python train.py --d_expert=64 --routed_scale=1.0 --balance_loss=0.0027 --optimizer="muon_variant" --lr=0.00761 --beta1=0.95 --seq_len=1024 --steps=11314 --dataset="wikipedia_en"
Below are experts of layer 3 (counted from 0) of a mixture-of-experts language model. Rows are named router (the router's row for the expert), gate (a neuron's input weights, with its number), up (a neuron's input weights, with its number), down (a neuron's output weights, with its number) and show model dimensions 0-127. Each number is 50 + 10 x the weight over its row's rms, rounded and kept within 0 to 99.
After each expert's rows: "raises" lists some tokens whose logits its average output raises strongly, later layers aside; "comes after" lists some tokens at least twice as common just before its tokens as in all text. This comes from a sample of Wikipedia text that the model never trained on. Tokens count by the router's weight.

# expert 69
router:53 40 35 55 28 65 33 69 44 53 38 49 68 39 54 60 49 62 45 52 48 38 50 48 44 40 56 60 34 55 46 54 45 37 49 43 39 46 34 70 67 57 37 38 47 58 45 45 62 56 44 43 55 75 33 57 41 55 35 57 40 59 64 34 49 44 72 38 58 52 43 47 39 38 51 57 65 54 50 54 42 47 45 54 49 48 45 52 50 58 48 52 63 50 57 48 42 68 38 71 57 36 30 36 57 61 46 49 38 61 30 58 57 58 61 54 58 42 40 48 43 38 50 45 57 55 54 47
gate0:45 56 55 52 36 56 30 39 48 54 47 35 44 52 52 49 46 51 51 52 57 42 56 52 32 45 53 51 52 38 52 45 52 44 45 52 58 50 38 77 29 34 51 48 43 57 69 64 48 63 80 47 49 53 43 61 52 47 58 47 64 62 62 51 57 42 52 50 46 41 42 43 54 50 58 53 59 47 37 61 54 46 58 69 43 50 70 44 53 83 45 43 63 58 52 46 50 40 48 56 69 49 56 26 61 49 35 49 62 30 45 52 53 66 40 52 42 30 33 42 57 44 49 53 47 44 46 34
up0:53 47 42 54 54 65 62 56 49 51 41 58 48 47 46 55 55 41 55 46 47 58 66 46 64 44 69 42 34 66 49 58 51 47 42 47 58 64 46 26 46 47 49 35 51 57 49 40 52 40 33 62 53 43 48 37 36 58 53 54 40 52 45 39 34 49 51 49 46 56 54 27 60 52 66 55 35 45 39 59 57 73 40 39 41 61 44 45 46 49 40 56 44 37 52 51 24 24 48 59 45 57 39 65 51 52 44 57 47 51 79 30 38 50 58 53 59 79 55 61 50 49 57 49 59 51 45 53
down0:59 49 51 48 47 49 52 29 36 43 60 45 38 59 44 53 47 53 37 49 41 65 68 50 51 51 57 44 52 49 53 59 60 67 58 56 61 45 44 60 36 36 61 56 51 44 53 48 59 44 63 63 47 45 44 39 64 34 70 53 44 36 48 47 50 45 37 58 74 27 57 51 25 58 29 33 55 59 48 71 29 59 45 58 59 44 44 60 32 64 59 41 54 48 56 67 53 44 59 44 29 45 47 54 44 63 68 44 60 42 41 55 55 41 57 35 43 48 50 60 50 47 46 52 46 41 52 42
gate1:58 60 62 55 67 49 45 44 49 47 45 39 39 53 62 60 42 35 50 31 47 54 41 46 62 54 61 52 47 65 53 57 52 36 56 72 62 38 36 57 38 56 48 57 40 55 43 56 41 54 63 48 36 57 56 34 45 36 45 77 40 31 58 64 53 52 40 56 51 49 56 52 44 56 29 34 68 57 36 57 48 39 52 54 43 53 61 63 40 63 71 54 31 45 55 47 49 67 48 53 56 45 46 44 50 52 42 40 58 62 43 56 51 40 55 55 55 27 44 34 45 42 62 52 57 33 64 35
up1:42 50 54 59 32 57 51 39 69 59 61 58 65 39 36 47 48 66 47 50 59 62 54 44 43 66 42 46 55 39 47 47 36 82 35 33 42 49 52 51 49 44 45 41 55 41 57 44 44 51 42 55 47 40 52 57 36 70 63 47 53 50 47 32 48 56 60 53 47 59 50 58 58 46 57 69 41 49 67 39 47 36 35 48 56 52 36 46 54 18 52 50 61 58 47 42 54 67 48 59 38 58 48 71 46 50 48 46 55 55 63 58 44 49 45 61 40 69 62 50 45 45 48 58 24 43 42 59
down1:45 57 54 43 48 61 49 35 50 50 43 58 50 59 60 58 47 37 48 56 46 42 38 56 46 47 42 64 49 27 42 43 64 52 53 63 62 45 53 50 63 49 64 68 46 32 35 56 51 53 39 60 56 42 65 54 62 52 36 32 46 53 35 42 54 70 54 71 51 61 44 51 51 51 54 63 34 48 66 39 52 45 50 44 50 42 46 42 49 51 46 57 39 52 59 80 54 43 40 44 43 29 47 53 56 33 56 20 47 52 59 43 37 44 41 49 34 33 48 50 48 53 68 58 49 38 63 37
raises: "r", "nd", "ll", "l", "m"
comes after: " the", " (", " \"", " S", "-", " of"

# expert 89
router:27 40 54 42 53 60 46 49 51 39 61 56 40 56 43 53 54 59 56 67 42 59 46 42 39 68 46 45 56 52 33 45 35 41 69 34 45 45 60 45 58 61 57 60 48 49 60 53 55 48 42 61 60 38 38 57 59 34 77 56 59 55 39 64 41 46 52 61 67 58 60 40 56 35 42 44 35 52 49 60 53 41 44 50 55 45 55 33 57 48 55 61 57 39 61 52 41 40 35 58 29 48 48 58 37 66 45 61 69 49 72 48 52 42 58 46 63 47 57 63 42 40 56 41 30 56 42 59
gate0:62 55 53 33 47 56 35 61 48 64 50 40 66 67 46 51 51 39 48 47 66 53 32 55 45 37 42 60 50 48 27 57 48 46 58 30 51 52 39 45 43 45 73 48 40 61 54 47 55 49 41 31 48 55 44 40 38 57 35 33 37 53 33 55 41 40 46 33 35 56 62 42 41 49 43 33 45 55 46 60 36 54 36 56 54 60 70 48 56 52 60 43 46 47 60 51 50 61 49 48 60 53 63 48 59 65 57 54 67 55 48 40 65 46 37 45 44 58 65 44 43 43 71 35 31 45 39 50
up0:61 59 67 64 53 62 46 66 38 50 41 46 43 38 62 56 35 58 48 48 50 49 57 51 55 46 60 66 50 55 61 42 48 45 42 36 43 46 46 52 35 46 58 57 55 24 40 44 44 57 57 66 50 48 56 72 60 59 45 54 61 32 54 44 61 57 49 49 45 42 57 42 57 45 53 41 57 38 66 52 36 56 45 44 56 49 54 55 38 44 57 51 51 60 55 55 64 59 56 21 34 49 53 67 31 55 40 59 51 50 51 47 53 53 45 51 85 59 55 57 63 51 25 49 52 66 65 63
down0:62 58 59 61 41 64 62 47 42 34 32 67 40 40 58 46 27 47 45 50 39 24 56 47 41 69 61 44 55 48 49 53 32 64 48 52 31 39 49 63 57 46 44 64 50 43 40 43 42 55 53 54 35 33 47 48 44 33 38 60 52 31 32 43 52 62 40 45 37 63 56 56 55 60 45 53 48 54 59 55 57 68 59 49 52 50 46 47 45 52 45 59 39 62 37 39 54 35 37 60 46 77 54 49 48 47 34 47 45 57 41 55 55 37 42 67 56 58 56 39 47 58 37 54 66 52 45 56
gate1:51 59 51 62 61 47 49 38 44 48 62 57 37 63 23 45 42 47 49 32 50 23 43 37 59 47 54 63 57 53 45 50 44 62 58 48 46 49 50 59 52 62 56 45 47 48 44 45 57 48 51 33 48 56 39 60 48 57 59 30 59 44 45 65 36 53 62 54 43 44 24 55 50 49 40 40 28 45 53 59 57 51 46 57 54 57 54 57 50 57 77 32 54 41 57 32 43 39 60 32 55 42 43 64 48 43 40 57 53 40 42 42 73 41 58 68 37 48 51 46 31 66 57 44 54 47 51 47
up1:63 54 53 57 61 53 63 47 57 44 48 55 43 55 38 55 41 63 45 47 52 51 48 35 69 50 44 67 53 57 51 47 41 73 58 35 55 43 46 52 55 56 64 34 54 50 52 62 50 48 65 59 41 57 48 50 47 61 70 35 62 51 51 60 66 52 66 52 40 40 32 56 50 51 41 37 17 51 55 53 63 48 40 60 48 54 56 68 50 60 57 40 63 52 62 42 52 33 55 50 54 46 54 63 65 61 62 66 59 35 44 54 61 34 64 58 38 53 56 39 31 62 48 41 65 51 53 32
down1:52 60 57 39 58 67 31 43 43 64 42 38 43 47 55 36 52 49 51 40 60 38 56 69 53 49 39 57 48 45 42 35 66 46 63 45 45 63 38 32 52 44 56 50 64 37 52 62 45 38 45 63 64 60 63 56 51 59 61 49 38 48 56 49 42 48 55 59 55 31 48 55 35 38 46 59 53 42 45 56 60 47 53 54 51 39 41 34 54 35 20 68 42 52 61 49 35 44 41 52 55 41 45 67 68 56 55 55 59 49 49 58 29 44 32 49 40 66 60 61 54 57 55 48 72 51 55 42
raises: "|", "-", "\n", "=="
comes after: " |", ".", ")", " =", "ia", "ation"

# expert 74
router:74 53 52 58 38 38 41 67 45 46 50 49 63 47 54 32 43 56 42 53 42 31 54 39 48 38 51 44 35 56 39 47 61 41 50 50 48 44 56 57 48 60 51 36 48 46 41 56 62 56 41 52 59 41 56 43 59 59 43 56 52 67 49 33 59 64 57 57 48 69 65 45 38 43 58 45 46 56 66 56 38 69 62 30 48 40 62 39 54 60 57 42 36 57 39 61 46 35 40 43 64 64 69 49 52 44 37 55 42 52 47 60 47 73 38 45 63 44 60 58 66 50 46 46 25 47 51 67
gate0:41 53 50 35 45 51 38 48 68 44 61 32 74 68 65 51 46 61 65 55 32 64 37 54 50 49 51 44 45 48 60 23 54 37 45 43 57 58 40 53 44 26 57 57 59 49 32 64 51 45 76 48 57 49 55 55 47 51 48 51 51 46 44 55 56 56 51 60 71 49 48 49 52 53 36 52 41 63 69 61 51 50 64 45 59 55 38 57 59 51 60 45 55 51 39 64 47 60 51 51 51 57 43 61 49 52 50 31 41 66 48 61 47 47 54 40 34 55 58 49 35 25 47 69 49 43 62 42
up0:33 38 58 31 36 43 37 46 52 63 57 50 57 55 64 39 50 55 49 65 46 39 45 50 51 43 54 36 67 55 44 29 24 47 61 43 51 54 58 57 55 45 61 49 46 53 41 45 35 28 59 33 54 55 43 49 34 56 64 57 46 54 51 55 49 53 47 49 37 51 41 44 45 55 50 48 36 54 17 66 51 47 70 46 62 43 45 46 46 50 49 47 58 56 49 66 44 47 48 54 49 64 54 37 48 54 53 35 42 43 35 76 39 39 46 54 39 49 49 69 42 29 46 39 60 35 54 47
down0:33 42 54 39 53 50 61 45 73 48 45 56 31 43 64 43 51 39 40 75 47 45 46 51 43 55 53 57 50 52 52 52 67 63 60 46 52 49 61 46 65 64 79 65 42 57 51 56 45 49 33 52 46 40 47 69 60 43 54 53 51 64 42 68 36 55 60 31 57 60 60 42 56 38 52 53 50 57 53 53 61 51 59 58 38 44 54 48 62 54 49 53 35 66 50 62 47 40 54 51 50 53 57 42 33 43 42 75 43 40 75 63 60 45 43 41 41 55 65 45 66 44 50 32 45 49 47 43
gate1:51 40 46 47 52 57 67 39 46 50 35 37 56 34 44 45 26 44 60 44 71 42 49 44 55 43 53 39 52 41 54 40 46 36 40 57 57 46 43 56 51 58 60 33 31 53 22 58 59 65 53 50 39 52 59 43 58 52 47 33 53 41 44 46 53 40 62 66 45 50 54 62 60 62 48 54 33 44 64 39 61 59 53 49 56 52 51 54 63 69 47 51 56 46 38 72 65 36 46 50 61 52 52 60 44 68 60 59 48 42 55 43 59 47 60 40 59 45 53 61 45 41 50 66 62 41 78 63
up1:46 35 50 40 58 51 46 65 41 30 48 48 31 45 64 53 49 44 54 61 31 63 47 52 53 43 53 52 39 57 41 49 29 72 58 41 52 59 55 47 50 38 41 64 52 55 46 58 45 49 35 45 59 48 43 43 51 48 51 35 58 62 57 48 33 56 32 52 58 55 36 51 40 36 54 39 65 56 35 38 32 67 55 28 48 50 48 68 51 47 59 53 68 46 56 42 63 68 48 69 52 63 29 41 47 51 48 50 62 58 57 66 49 49 44 58 55 60 62 57 55 42 41 37 65 45 32 49
down1:58 46 47 49 61 64 62 35 61 54 66 50 61 40 59 50 50 46 43 53 63 48 60 48 51 51 62 55 60 53 60 60 53 56 63 64 52 52 61 34 42 63 47 68 43 53 63 54 48 55 53 46 73 49 61 63 45 61 72 45 50 47 43 41 41 46 47 36 32 47 40 50 65 78 44 54 49 52 51 58 48 52 43 55 59 68 51 49 66 46 43 33 52 46 34 55 54 65 64 31 50 51 51 59 60 39 66 40 47 64 58 52 30 45 47 43 34 42 38 52 62 69 46 52 34 53 36 36
raises: "s", "til", "in"
comes after: "ort", " L", " r", "\n", " C", " R"

# expert 124
router:31 34 58 57 45 55 59 47 55 45 51 51 49 38 34 64 61 53 55 39 48 62 62 52 45 45 66 57 45 40 52 51 70 48 36 42 54 39 71 40 34 33 44 58 70 55 35 52 39 48 68 46 52 47 35 62 42 66 58 42 50 58 45 42 59 39 41 61 45 37 43 48 37 53 54 67 45 64 56 63 61 34 36 54 43 47 43 61 68 37 54 54 52 62 45 35 52 47 26 47 44 54 46 32 42 39 35 46 48 57 55 50 43 62 42 39 60 59 43 56 59 32 47 53 45 42 62 52
gate0:49 49 47 52 50 42 64 49 37 69 38 38 49 42 44 60 48 44 59 41 53 43 53 58 60 59 50 48 56 44 37 65 51 50 52 52 42 59 47 51 46 65 59 49 61 54 45 22 50 33 36 79 65 48 48 58 41 79 45 41 64 52 38 72 55 49 40 47 56 45 55 65 61 43 27 56 43 50 65 49 44 46 46 55 45 47 41 34 42 42 68 47 59 55 56 60 67 45 42 60 60 60 49 60 62 65 47 44 42 50 47 30 50 47 63 56 32 51 46 62 57 55 39 66 50 62 42 54
up0:61 52 54 62 54 39 42 42 49 53 30 40 55 55 51 41 54 39 54 65 53 51 43 57 60 60 38 63 61 33 33 60 37 40 44 58 38 37 55 58 56 27 58 37 47 56 24 50 54 47 47 50 58 43 62 47 36 49 52 59 62 49 50 54 33 49 45 57 46 63 63 50 57 49 45 57 52 43 70 57 44 35 46 39 51 52 31 48 34 53 43 49 58 52 38 47 69 31 47 28 60 45 38 28 57 62 44 36 43 41 42 32 48 49 51 29 31 33 47 50 43 43 51 47 51 49 52 58
down0:51 48 56 52 65 46 31 69 43 44 36 53 51 33 45 47 59 56 53 60 56 50 46 41 56 65 53 59 53 52 51 46 64 52 31 64 58 35 62 47 35 53 43 32 33 55 41 51 54 39 46 41 50 60 35 38 47 58 41 52 40 34 39 50 55 60 53 40 43 46 49 53 60 68 43 51 36 65 72 41 40 44 63 45 36 60 60 42 42 56 72 66 59 48 55 48 57 52 58 62 73 48 43 38 55 49 50 48 56 65 45 37 59 74 40 50 33 46 47 53 59 57 34 67 55 62 42 45
gate1:49 59 70 40 48 43 49 49 58 63 52 47 47 39 50 45 61 34 48 42 35 40 52 40 41 32 35 48 56 45 30 60 38 60 39 59 52 67 39 57 54 47 38 53 39 47 44 40 67 42 44 70 59 42 57 61 51 38 39 66 46 69 50 55 46 60 42 69 44 55 48 50 48 42 53 38 64 45 74 54 62 42 49 42 70 58 44 47 39 51 42 60 45 56 53 55 53 33 51 32 59 53 44 56 74 53 52 56 30 49 44 27 49 57 45 50 34 46 69 54 56 49 52 43 44 40 51 65
up1:50 48 46 47 42 23 32 46 49 46 58 38 38 43 54 50 57 60 57 43 55 44 60 43 55 39 34 54 38 53 47 47 55 61 55 61 61 59 39 34 32 44 54 55 45 52 58 50 49 67 37 35 49 42 55 55 59 64 43 53 46 53 42 66 54 61 48 59 41 49 35 48 47 46 47 40 60 19 53 68 59 59 32 64 62 38 54 46 31 54 40 39 55 56 57 42 45 36 58 30 71 61 54 57 52 67 51 45 34 54 41 49 46 36 38 43 36 32 45 52 48 65 38 48 46 46 51 51
down1:37 43 56 36 41 46 60 64 48 71 50 59 55 46 46 41 42 49 66 56 52 61 55 55 62 63 37 65 46 46 34 48 52 36 62 53 53 75 39 50 60 58 50 35 48 58 57 41 47 51 36 67 55 42 58 59 57 47 55 45 56 61 56 49 45 37 43 66 36 48 62 54 29 45 62 60 61 44 55 51 63 56 52 40 59 57 55 58 53 47 49 34 64 59 44 45 31 38 31 55 59 60 42 50 46 57 31 56 35 53 24 45 40 73 43 46 45 43 39 44 52 52 50 33 35 39 42 42
raises: "20", "6", "8"
comes after: "–", " (", " |", ".", ",", "-"

# expert 39
router:41 41 39 29 35 58 46 72 42 45 44 48 45 54 49 52 49 61 43 59 56 47 57 43 52 45 50 61 46 66 55 40 49 37 70 57 49 45 71 48 58 50 41 30 55 47 61 39 26 63 44 51 45 59 50 57 46 54 52 35 57 46 53 60 34 48 56 66 46 51 32 40 66 47 40 39 55 49 44 60 54 38 57 73 55 49 42 34 46 59 47 39 51 49 40 50 44 56 36 59 45 44 29 52 61 44 46 59 46 57 45 59 72 15 46 42 55 45 66 60 48 56 49 47 52 54 33 56
gate0:50 34 41 37 51 58 37 66 37 53 64 32 43 52 73 65 27 52 63 49 51 42 43 49 42 37 55 60 44 49 41 52 41 32 59 60 57 64 41 40 52 42 50 69 41 54 43 32 53 48 58 47 39 49 54 58 55 29 56 51 47 50 44 52 59 31 39 52 47 51 56 15 71 48 40 48 36 41 49 51 46 50 45 53 49 57 45 43 70 62 41 44 57 46 50 39 49 43 39 37 43 52 42 35 36 38 41 40 56 53 48 54 52 57 45 35 56 70 60 61 47 49 44 50 48 31 52 41
up0:65 45 62 65 57 68 48 56 46 36 65 50 42 43 54 41 38 43 60 46 41 52 45 40 46 57 52 58 41 60 62 59 45 53 49 56 54 46 58 57 53 65 71 54 67 57 42 68 41 37 49 45 76 47 34 70 56 51 59 39 57 73 42 46 47 41 43 62 62 46 38 60 59 38 67 55 72 39 65 41 67 61 48 42 53 56 65 64 45 57 66 59 40 68 48 55 43 42 52 32 58 53 46 43 64 52 46 56 56 55 55 41 38 51 55 36 35 47 47 41 45 55 52 61 45 54 53 48
down0:61 37 59 50 45 47 53 45 54 44 52 53 44 45 51 45 38 43 42 44 50 54 53 76 44 48 67 47 59 46 53 34 52 64 48 55 53 61 43 72 37 44 63 62 42 41 49 46 44 50 47 58 60 47 25 51 58 67 45 51 37 56 60 62 49 65 36 59 49 51 58 57 52 45 39 50 37 34 54 38 57 35 59 57 25 47 62 44 55 58 50 33 56 33 50 57 63 43 66 47 40 58 48 38 45 60 57 32 50 40 37 53 43 55 61 64 65 61 40 51 52 32 18 55 40 43 54 48
gate1:47 57 57 56 38 52 46 41 59 52 62 36 53 50 56 30 56 54 51 50 45 39 50 43 50 68 48 67 56 53 47 51 44 58 42 59 56 37 34 68 48 26 36 57 48 46 61 51 44 70 43 39 38 49 51 55 51 50 77 55 52 49 46 67 48 52 73 57 39 48 49 59 50 47 63 60 50 59 68 59 67 45 51 54 57 60 74 56 40 66 57 46 59 32 56 65 64 51 36 58 41 36 21 51 63 56 36 59 52 44 49 39 64 52 46 56 50 54 40 41 41 43 52 47 45 35 52 59
up1:52 40 48 59 47 22 49 55 52 45 51 45 32 53 48 47 45 62 59 45 70 51 56 55 60 43 36 46 48 57 52 45 59 68 48 53 48 52 53 54 47 47 66 53 55 32 53 53 63 37 54 68 36 50 55 59 44 55 56 40 64 63 45 52 45 51 42 43 32 52 51 39 40 61 35 63 68 65 43 54 35 32 64 58 54 55 40 31 41 39 57 59 43 58 44 53 51 21 47 62 48 64 46 54 53 34 57 33 36 62 61 53 51 55 42 55 63 50 54 51 33 43 34 36 50 67 38 56
down1:48 35 31 66 54 64 38 43 54 53 45 53 69 47 57 44 46 32 48 56 58 73 35 71 43 65 54 50 57 32 49 48 68 49 43 50 31 41 35 56 57 55 38 48 31 30 66 45 42 43 57 48 70 50 47 51 41 42 49 52 38 57 62 47 52 46 65 42 47 48 55 52 41 22 46 60 57 54 50 55 43 52 44 43 59 73 53 51 47 41 57 50 78 56 33 47 55 56 48 45 62 40 50 55 55 63 38 48 39 51 41 45 43 50 49 45 60 47 43 66 44 50 50 60 54 41 56 42
raises: "itt", "ine", "ast"
comes after: "-", " the", " a", " and", " of", "y"

# expert 26
router:29 59 26 68 43 53 49 67 48 35 48 40 51 41 45 61 46 60 44 61 54 38 37 43 52 44 42 59 53 48 39 40 68 37 55 44 54 55 62 70 39 50 55 38 65 68 46 68 52 35 39 42 51 38 52 50 50 43 25 37 31 48 59 35 34 56 48 46 48 41 61 55 52 44 58 47 40 41 39 54 79 59 43 41 37 42 58 54 58 71 45 45 46 49 47 43 58 52 53 51 64 61 39 42 45 40 46 66 57 43 63 62 52 48 48 51 44 52 42 55 50 45 46 39 65 55 39 58
gate0:47 47 56 56 53 41 37 59 59 56 60 72 56 60 58 52 51 59 58 49 51 20 59 66 48 53 63 44 48 59 65 52 59 31 68 26 54 33 61 54 56 47 62 33 47 40 54 65 47 47 77 47 61 39 45 50 54 61 45 80 56 51 60 49 57 38 75 53 57 55 59 57 44 56 60 24 48 44 36 53 44 52 54 42 50 49 67 60 62 40 52 48 48 52 44 60 44 46 48 48 52 64 45 49 50 47 44 60 52 42 47 37 44 55 43 47 42 47 43 55 47 59 52 56 45 30 40 42
up0:58 55 71 44 53 33 42 40 52 50 51 51 57 40 52 53 66 46 60 46 47 55 39 61 43 59 43 62 47 60 62 55 42 43 58 49 43 50 47 64 54 25 72 68 49 43 68 58 59 42 52 48 45 44 29 55 42 78 52 50 40 44 51 31 48 36 64 65 41 52 43 53 52 54 57 35 43 46 38 57 57 69 56 51 55 57 55 46 60 51 56 41 62 62 50 56 30 48 46 38 34 45 41 60 59 52 52 67 51 28 52 47 47 38 45 47 71 45 64 50 51 62 37 38 35 62 42 50
down0:48 50 70 52 39 49 49 57 58 40 42 44 60 34 51 63 23 51 46 50 36 48 57 51 41 39 42 55 51 55 59 29 41 38 37 56 48 38 52 59 50 61 58 58 55 53 45 61 57 63 53 52 47 70 59 56 43 59 40 49 52 55 54 39 55 44 57 55 50 59 44 52 27 60 64 43 45 65 40 62 59 49 36 59 66 56 39 38 46 56 58 56 48 48 41 47 56 49 20 52 33 66 48 67 35 49 60 57 67 39 57 60 40 59 45 61 49 61 39 53 63 66 47 63 29 41 37 59
gate1:57 60 52 48 59 44 55 55 50 44 31 51 59 41 61 38 39 06 42 51 43 52 28 50 50 50 49 51 53 54 46 51 61 56 48 39 55 63 49 64 58 46 58 45 45 30 69 60 45 37 59 38 54 54 38 41 64 61 58 55 47 57 49 51 73 50 40 53 48 58 47 54 34 37 59 36 40 46 47 34 53 50 53 40 64 50 47 47 48 75 56 36 50 57 54 54 52 63 48 43 42 47 42 46 70 48 55 49 47 60 41 50 48 50 31 66 67 38 51 59 60 53 56 41 32 42 35 60
up1:53 63 42 47 42 45 58 53 35 38 58 53 37 53 44 41 59 58 35 44 33 49 52 45 30 62 49 42 54 60 40 43 56 44 43 67 47 36 49 59 59 77 47 52 54 36 43 48 62 53 45 51 44 56 58 49 37 29 42 60 44 25 57 63 34 53 48 37 58 42 42 42 55 55 50 61 48 71 57 54 47 49 64 47 39 45 62 48 70 32 58 48 57 44 33 44 46 57 48 40 52 54 67 43 39 69 55 40 45 25 35 51 50 48 65 41 46 53 30 54 51 47 46 64 48 45 50 40
down1:37 57 77 35 38 60 41 69 62 53 55 69 32 58 51 49 42 37 54 44 63 51 31 56 58 63 53 44 61 61 48 41 30 54 26 68 46 43 32 49 46 40 39 58 35 52 59 61 47 25 51 41 52 37 35 44 50 51 44 71 53 44 46 55 40 45 36 61 56 57 49 51 59 42 48 35 43 41 39 42 37 43 47 57 52 38 35 59 52 45 57 52 42 46 32 52 55 31 56 36 49 62 47 54 53 67 36 49 48 52 51 39 58 53 46 60 56 52 52 39 46 51 45 42 56 55 52 42
raises: "ar", "ab", "ie"
comes after: "t", " the", " at", " Can", "est", " to"

# expert 13
router:63 56 54 54 58 63 45 48 51 53 51 68 49 48 45 35 61 55 33 44 40 34 47 48 40 39 62 57 55 40 38 38 56 34 39 50 55 39 61 41 40 67 40 55 52 72 68 72 67 64 56 42 44 44 40 57 60 34 57 48 41 46 52 31 58 43 57 58 48 41 57 51 67 39 36 53 50 65 72 57 39 46 38 39 42 38 50 45 71 59 36 34 44 53 41 49 42 51 54 41 49 58 64 60 52 43 58 36 57 43 70 52 52 55 54 43 60 37 44 50 54 60 55 68 56 51 47 47
gate0:36 37 37 51 68 61 67 46 34 40 56 54 43 47 56 31 45 43 49 36 58 49 70 61 54 35 48 44 57 62 52 45 63 37 51 43 55 58 40 54 61 34 52 43 59 40 43 54 47 59 48 60 42 49 31 22 69 44 37 50 53 51 39 40 40 44 43 65 59 56 61 55 62 51 41 70 58 54 55 58 35 43 57 46 45 66 41 60 46 58 52 57 51 46 54 47 53 42 37 46 41 51 58 44 31 42 36 56 56 36 49 56 63 41 47 53 46 25 68 54 32 53 61 64 54 39 54 42
up0:65 41 48 56 62 55 63 39 43 42 56 56 42 44 79 47 73 47 43 55 41 63 77 51 80 62 50 45 51 50 67 55 58 51 63 53 54 46 41 28 46 54 56 52 56 53 44 54 48 61 40 50 57 38 53 38 69 52 51 55 42 41 42 45 55 50 57 68 44 53 47 35 41 57 45 50 42 45 35 57 21 51 57 55 37 59 54 68 45 60 33 56 49 50 57 65 54 60 54 41 54 48 53 44 52 36 45 62 45 49 49 43 39 45 46 61 51 57 63 57 67 45 61 43 56 38 38 64
down0:49 51 54 26 55 52 58 46 39 70 67 59 58 48 61 50 78 51 41 59 48 56 42 38 48 66 26 47 52 48 41 43 56 44 32 55 64 45 47 66 62 33 56 49 56 62 50 51 48 53 51 58 41 72 52 49 59 57 25 53 59 55 49 43 49 62 53 30 42 49 46 45 53 52 58 56 42 62 49 56 50 44 55 56 37 58 67 56 30 41 52 71 62 46 62 54 48 49 51 63 54 54 73 49 52 55 72 53 63 55 53 34 49 45 63 47 55 50 33 56 46 48 50 42 39 47 30 52
gate1:51 32 41 58 68 68 52 70 65 30 63 38 62 57 44 44 46 52 51 44 57 59 54 62 58 51 71 38 60 53 51 44 56 46 66 49 53 38 59 67 42 52 38 47 43 60 57 64 57 43 53 46 47 40 60 38 42 49 46 52 33 47 49 51 49 43 39 59 65 51 57 59 42 64 32 54 46 34 58 39 51 43 49 54 65 62 50 46 40 46 62 47 51 51 48 60 53 61 56 61 67 31 50 44 51 37 59 50 51 81 55 53 43 52 46 64 42 50 37 40 49 27 66 39 42 48 45 32
up1:52 33 52 35 45 59 55 54 44 46 49 44 57 43 64 42 62 55 44 58 51 41 48 53 80 29 54 57 13 51 29 50 43 48 54 58 41 40 28 61 49 49 62 33 44 55 42 57 59 48 54 59 40 52 72 57 51 44 28 36 52 52 48 52 55 45 45 38 52 50 45 46 48 44 33 58 51 37 47 51 46 43 54 49 42 52 35 38 46 53 49 43 56 43 45 52 43 26 48 47 61 58 49 57 37 41 59 47 64 36 79 50 46 47 53 41 56 61 47 44 50 31 51 41 39 52 38 55
down1:51 36 54 49 38 70 48 55 57 46 48 49 21 46 63 62 56 53 51 48 56 38 52 54 47 56 53 65 41 42 55 62 80 47 57 39 55 46 30 35 49 49 39 42 43 49 40 53 59 41 45 39 41 36 49 51 45 36 45 48 61 55 67 78 49 57 29 59 44 65 62 47 48 32 60 52 58 64 57 54 58 58 59 48 46 43 56 37 36 52 78 43 55 54 51 41 49 56 49 58 58 51 58 41 47 50 43 42 38 35 56 30 43 25 58 43 51 45 38 49 48 46 51 45 57 58 47 41
raises: "ation", "ations", "ative", "ated"
comes after: "ic", "oc", "ac", " cont", "st", "or"